Below are experts of layer 6 (counted from 0) of a mixture-of-experts language model. Rows are named router (the router's row for the expert), down (a neuron's output weights, with its number) and show model dimensions 0-127. Each number is 500 + 50 x the weight over its row's rms, rounded and kept within 0 to 999. Numbers have three digits each.
After each expert's rows: "raises" lists some tokens whose logits its average output raises strongly, later layers aside. This comes from a sample of Wikipedia text that the model never trained on.

# expert 29
router:518541479409577560497484446491527441501538495537488515454474496466465488476505464450490592502554558412461518539529492576421458514459482605446468502505422438538496572507431499418463500568519594562517484459551520458534592453531501507635512492468556434457488517531558474541502432465552526469585546517471517537542587510463502466494479365568457450531608568437498465567589408490589489432528
down0:492485464536552539450458526532532488518446419495479487464515568489472464380464524503479451548513457528472470578577497492445515494449432538484569525513521560461590498496500543504530449476390450513579432530504466554427490485492480528518490440491473525468496518427551441600425520414445508542554434518553457550522439603373509565425394572605441518507527509614501464444531584478502480442599
down1:482465540436534518439578506489524527500444496465422417445422462420585544548457404556481486584446462463486450561533441604598430522497470509432482536470600443563565472444508539477532505500577518546501475470382508488497566547433551459442499498497460413510503584485474555448572487412530533431481510459481560456512537578502484391540519475496541532456509448440486476445440496454553560428574
down2:532409468488405526399526409493442505448484521514558459512434485468473518541554616514526446482501481428540510498554469571475564527525489514531533459484518452447453486486471471470474506436431423449589556491453431498482449444511553469359473484509442479578440444526444494524490497436502616520420474574437460467474534485606477450510445451417609460471439444530431446532419510567436527537498
raises: "=", "|", "Other", "Scientific", "Per", "While"

# expert 27
router:562476520509564532523511476470591524499461540600476542508625488459422418569516517512530546443598572427460515520459497534469457534476477584553479541480458551499442523465497428481506489477623564528574453444575472504445579458512511581525546532480521470458441523548504425489508437572523521482660590404506406449551522515507504447560561447548443440516561515496461467539426480541515532468507
down0:512549601502569455473471488508495620520573457494500504553554411532540499446533459493447437503532480572506541583478418513529455564553434558493485561534478579477607497571541511489490450481439475551484534510570546542556448510440451512459485461445500567548440460493631488476406394591524529467538515564494417509495499572435491566557508526526458423516527479519549464380402553452528454484518
down1:469571537456489504529496472602471546517585600474581455461536557592501484542545559562521487522505517499555558565492353526393557608494488464475519468477536462474492501586489584541537458495461592437550618556521505502550518590495515479520505475482396520517475540516518431600513525458476445474415541564524551552491494479575492498571503449542483447569521535415435490539590519511486464487569
down2:556447541505375598524420449481497408460500585485482463527476472538455462440511573488611541482492517605492485458581578520526505491509510559447447419525500451627408469541516561442450399583522507545542550452450493463469520555530541531456487515561534514560561573472498608502491478570558552551459452497519493475531471516474556483545500511535467441447513586486420603537442544476521429495496
raises: "ing", "e", "ent", "ate", "ac", "ated"

# expert 48
router:536474531510673566546528491408456510440441574533533512520508554433459435488482541469497531432521516513465472504541543566563485524414499626505446523517517510472520651491464435417488471538571525489557544537532576458504618558512532501544527542535497499485426461483557466557522390471575479548575487414560455572548522451585503546508418458490486516475546520440484495570513451550558491501517
down0:461548513585535491438546456560428568581519459489465514495406440445471486518496437487498419510489476500522444547593546418471492457502408474572503467499546575423560467410506485440539472506507471404502430547534506464527549529508420534559494455370538632608474468492532523594537509511543484527542564473525422485582484464517469564558478558532482527495510486528575462520608466459549482454592
down1:468579484487492384536473449473440483486529492471498414524550531491634436658570482507458458441488499519412499545429438509556516602486480461522495490462525532575531470556456502487456586473427458467534525559533457441483474582474465547446452543548455485445449440536447597484511531410523477480551473493408535594468466545498489464526490530423440556385520531454527516512444589441518501563497
down2:509418546465464437524513553521438565466570512556474326454497499530511518485436559453519490485539510572514546511393474437476526560550590473492446525515530452504591445574493535426652493534662438470467480489577497532512485459516411527438473529509442494474424553496544479564523540528527554527493534469442457438563477472529528392463524450495507453500538551414480479427561488494517492468506
raises: "ー", "[", "97", "89", "α", "ل"

# expert 82
router:483593514570575521513547507508429487502536495578548611486542501463387512510452505484553459502591516463406475539547530514405442468469513562464430470521614410517516508464470489515461549481528539439479452517483517532459498550433498477514560556507511416470421524528492503511585453514685480471554550536507472503500518497522527436480432370520489484400521587497545433543574474510436471439559
down0:463540447548502487502461520522431488486481515486504499540466498491531487506429510604487508475549515530477507475567479465497503547409496458532553560520485430617533458382457483537507542463456504565500431515575488547433513416475374587509507512464492429472543450444490648557445519582424437490536390538433520487536514645524508525354431562503451495503524553488443519467494509574462505546525
down1:462501509478514477426430544503516464458503541549461523448547519489548635543535460529507603544522509453497507484481522493547447510406509509481461445533455526486435442465409487492538500498480558454559463538524487544543519630428585562565475586493454392559541526548437590377547512473470499551541556414517554502426469485473527493497540459392551482495443474531571462470518540443584357478489
down2:530476537533551512471513497528369491518524491546497493540443447563403450526580590522510409481568507524542414384466426495513437425554429565450499518439591454533389460561479465490510417484540470484382468470454551497526482378521496531478596480545425448507533555492530533511497568495521543559565494478468471433537502463569599501533463498540513543469543594507472502577485422474448519477492
raises: ".", ",", " at", " in", " on", ";"

# expert 72
router:561541476398581466510476465477498510472470552523566529517583469476503389515514505487481612445530564501455500611526543535531543523378465572508478479442489419549508511551525513437502502597594542518529496530597534458520660500440515423536511480473484451458407531528530374517497385520595580556526558484472518479480560465548511539495478453452521498511521469442494430534518490559488466456539
down26:528442446515481512536538533499543489505539490412589532487543545543525492471466512444526520612556514488516517398453536539421445540478571430367420580436441462470509436531527428594516565419534468548483454565583587509487555505588494565498551512530525552475510455526481500478545508653501549513458534484507508499533513464458445543448427487545454437534549523491644486527517601476550462499518
down27:483583503549451506450497614550492541606499427450424537514533458558463434444597477446492449468576508512564474496521516414573503567418531471555495537452570452491532540560502384453526485528461498468516580471490414558434577444458514475539396489508555540433546584488512568537486428520459558526548517535468510534435584512504517504448467522436461586528457434460454536498555508440587445572497
down28:517439409561356510551529507561525429518527565430445560547439442576475484520528510475430547554524502537527548468506470607432510486423445492503515452553482482530513512556449510517426511506443501496527519508496497534418456520449486547426512494534531547446470439614390526505461468511533395521586498520438393461475599498580569504491437488527422597475518409462486455533526498543468418562462
raises: "4", "3", "5", "9", "6", "2"

# expert 59
router:562512464478574547528576483512496520467552446561505561536503492511489459465482466432536565517542500484368535523489517593462438525439536568510457540506512481485508555519478500467446421597517580552533423559536558468481605480471547509612543511531498489380422526487533495506501435476528523476638585411453406572557612503482479508490491470503457486550617556572526489497513418484476484437550
down0:459558547501476422522491395500395542554603503540512599527555485497528586524508574492500433547494610554611444576473596495481468470550455442471518474499515507447539513489507477574489394541409534451586507570450528500414522571508513529472532470492610479510513464484480441466496528502421504446540525549466457519536462592533470556547527576533491552526454407490536409456479478499464397556511
down1:372535612503451520517507442504454418492547531524516430562552480442468446620472456527542434537513564527404484539477536480411475494452515507428386482501558560573524536473552455528534455465529511492442546578473493517464557524409414540380602505420478487491460574532477494593504484479587511439567467524537577435476486526574507424426544534474511538515475499489492420532512462516540482546479
down2:416449500509463487482443472593500462443542557521495441487456494446565465541645578516465456558433512484542509507456490516441583609488478417531602491516535462535464381529516462505504549521528429463504563456484481517497456471534458515421413550538421469434555488470434500502473497441426526481456578546539446498556508505505547611576613536498561387394526484497431558538515491481503474496474
raises: "=", " the", "-", "Scientific", "\n\n", "The"

# expert 26
router:544497459444569573566504479478474568429425625517558487572549470437481513607453502528559471570606486457392507596493477532531467543548477561509463482540491459542502588497512449483517536526567532472518471531554439432484603467429452580546544448536522518417379531544533451453494497548472505492508530486460471536459545479569497465615497483562432473405540524437451495525608490498448502486541
down0:557581565553502458468549414494453484453538580544433534443551490542538527455525452489562479526539528550444413517479541523432447535549453488528419557550588551446496520507477436459612482530358498499580427501534489465430578480479402494441487455413574543572441487450527517466487475585403539470504464540473435505528382558476495545502449519442469446478498539477553506397494536517453543510454
down1:527505557456573466517480450512466523538486502435512517558573554490586550520495467561475526574502571470515472480511558529375506587486460499500510471437503506452497474458512539504547564504416593539476488508530441479572559683453563463492475496450448548559561441532424517421527529491534479512536528507490521510443344516460471502430576576446497459582495445405539434487489484536578551450410
down2:451396494330408555431508517507440425453514555511432506507498489406423445476455480498534490548516596474504536411508544500504502466534489540424432508467513438570438529505470527500589437494612523451572511537404538498422497552516457489606498528524483501541429469456489505531567505622448574525525537512555490471458459468574503519546469495543558535456534444404453514537555544485557497472554
raises: "s", "ed", "d", "  ", "sh", "si"

# expert 9
router:497542517456584607484535515532509568448528579564491536574528561496482431473494572528505539528482505475476424581496508624464550470484497598487455515492459476580462609562475481522456408483579646605447462466571485548499591465487616471535517538491473428474469527563502467586538496509566456445486534472471461551507507441528471413493517458542541522519564605450466487541563456554498520488496
down0:570482598437490384415577598412396561462559388515507569409529597494620532451474538513493567542541473471580474572490500492539510495452530492548562481545496460525588455476462527471551516481438566474479449502602469522510405509467497515508494492516516549499521464486480433461538498534426453484546578503435486468518510519511506549476414501459411450505429540413528478495555532405489487565528
down1:493579461497462529474512571463472608414595465525454454455544561463496468562451515605535360573518464483384434460540484531410459433574435471441502534540493501454471523464442495569556530519442524569576516624450551452522516507502561556484479520500473543503536483537458482440519463510577452479455505541491534484463443453518446455447442511507453525551485439488463465618515483449436529463619
down2:469471504489492466495564473509419435380550519503560566448513482437471506440440434457531581412423508469612534502426538469454376460476612480436491492531557410405430460500482516529488457488542496483461447528527505490534584492594517526580524495540472463448457571446506456538507581495442527532532539514475490505447493517525518492483465370513520491476572551436451432500557545454477517400388
raises: "-", "=", " and", ".", " or"

# expert 10
router:575510504414563520519521483460488589469465547468537411494564492500496394525519460475625553495652598490506476525444525555501420543503543559489434543502476482524541563554461446431528429635574545501590458577525489490471594483525471550558495561534485506452386520540489454497592481585517507514561523509483461504513501482538470417545512508515460423463532600506480535553503482479449519483581
down0:537509485565469496430448514544462459557471504484563488521571534465461520431450594540518541489536485476586509547365475557492477504501531469528420547505524525464550487527481527493565546520428477484512535486588447460577517514477467527502509454423523545512440456579575495527469447573413437506558494530389441542540366652570579551484399492498476518485573525448545420449554533514409474461490
down1:399475589388557438519411501538534439422579528468507469487570532543478454481481440485522411542435502533505502399575515548480449552457513519475442490481485650492409555473446473485538525472506571442470583482523526486491566544484440578495528558414486533594459509468455459448514400537438549596476520578609496502481487485465526527554462481454500553511464485460576514471548535512522540406511
down2:411369460486489482462487475520421465496429571527550536497458519479430445541483589526484528558486461480481480428469508503483540531537527564437497490503528418508473442467439505490597444510632425438523506447538504572473554439455500533569459604584390411523455522497523547541548567463416531441472528504448526538479547500592546527579493599546547455397415512454496526510547500540555498494536
raises: "ed", "es", "e", "no", "hes", "t"

# expert 42
router:462531469475578572556499531495483510430489578519542528480514527473478468514503499433505568534541524447473501483530544501462449550513525554538414600531420410547498525513451538431420508477531617530513469533577553521465564505546472560544529507493455500413493560544514508538498401513627458545485551496518503491505574475495533432431496443496497504514500614475504503562633390597620442442600
down0:494517484513563501467483445589512408457506425608450540496485507510523482440364451451477485497551388451564550510526468487530588470479478530625601522474492489489493441536562447528519394529491407514497517491534462517543515485504487520621533460444506422516450474553479529592535457526568452475552498552411479521442592503544568532444452483579493569516570443524512459488478549573479584457573
down1:516612506428531554484559394452556585470468496409451458506499483418491454548555528565489522501483588401391512562492438557535455567419527545465475535503549419489478490479430505522580484515614438426482488509472410499447531582460521483456523528442512441409464617502484467481562524533542549469466573538481505444509502541416535427547492509454540514490461429494463396484430498473510535554493
down2:535423544499373561460438470497457519427495532610509478331462471465546514561514553461514371540504594510524529525583565525447536595468496454469592505491465499545560537521463512474533471478569374512497517543459529564503440475454470429486453527433425479444459472509511574481519527526448559544467508456466489401544553483526549545486492496447486358510433486504472552503510524552482462468530
raises: "=", "\n\n", " He", "The", "\n", " They"

# expert 31
router:549439468513599485529566462460515513454481527520555564465560547505405475507555496445575556458542590529483431522500420520528477452486554508438460573511480529574445516568518449452452496614550555603466474466529548488466611444505527508584514536585497469360464559620487492451523462501570511548504521454467419512497522427439456454577526416502503501475537520443491469587540447527569480454550
down0:454500531450448419353526404535409496493498549569478566403472540540513573396519486543468449571530597515507499416541483439564503554564511465534542469498480552473480507479479445527524533462561492466531454440484450518476466478442466428578545425557511494498416449512457527496404509525520528486497498481510400537469479558452355614423538513486453539490508536510496502482479595496601493507578
down1:539534533410535532460582528580504569538484528524505510508516532548597410528490479597485522584493497505529576355529460506535508562457473483454465510481530456522441460507480553463528552442454583412498575452515500576518494598445500533513673593566440475524533472499417549612435513496567484478507579455503519534488459472445459486505525407538486448487499470521562426483471462438566485481538
down2:511420557516516505480461533479462567486544489456532527482457451408511425495554520371548462571523621480533477485444576491612514483391510490527511481490542515529591445474467515544485439528468514451460517610458572548449582402412431472537579536548418488527454514421465577499471505534457447440427477454506524533473500495422580513571462495465456450466427538447464605494514571507485555526508
raises: "=", "Personal", "-", "\n\n", "avi", "."

# expert 6
router:535501478504548616493487476503514550485506501576542487579508497544499391472450517473539535526557476421443450526540537524432484474489527662494512490534491471550441560553439531592470542526629602498493441536581516541468521535395580541556519516508508373438407536527483418468468422584550491401512529443429492552480481497517538420406474481501499516499510519471512441585509495514455485467535
down0:442532524492470455473530530479537583541613483565421458437502515482601484521459565484477454563549452534578463592460525608469559438552498444523502481483504527441481529504492478623583433510319537498552482596576477512497524548465499643457468489545518470552510464479455507521484464517413456584521496496498515493539441489460522565525429505489429545449436482473502413438497567514475535518455
down1:450438544435487561536506577562636591432548499581395492483497543524462482577399443479542500542509486440429439452423493496482426511526460487543436496500486504496478465499517530574463510568583539470497453546518428538428455638567604584434545470536502523498496511592467459495547524486558514506452541459429489450501419523432441477464473430436580551516502442489491477578529530511457538471537
down2:498512552389420487516494443489474418477431501394520463528471512500496501554611553497607515552537596510510487430557526570551456529453485489571474505549511448570451497450496522450507472507608503478547548433496480494439508480451521496581421548540500489527432489430450497549509545521441550515447531558490516519525439450449505538608464529423493446416477480436468620546432493409570599472408
raises: " =", " |", "=", " and", " (", "z"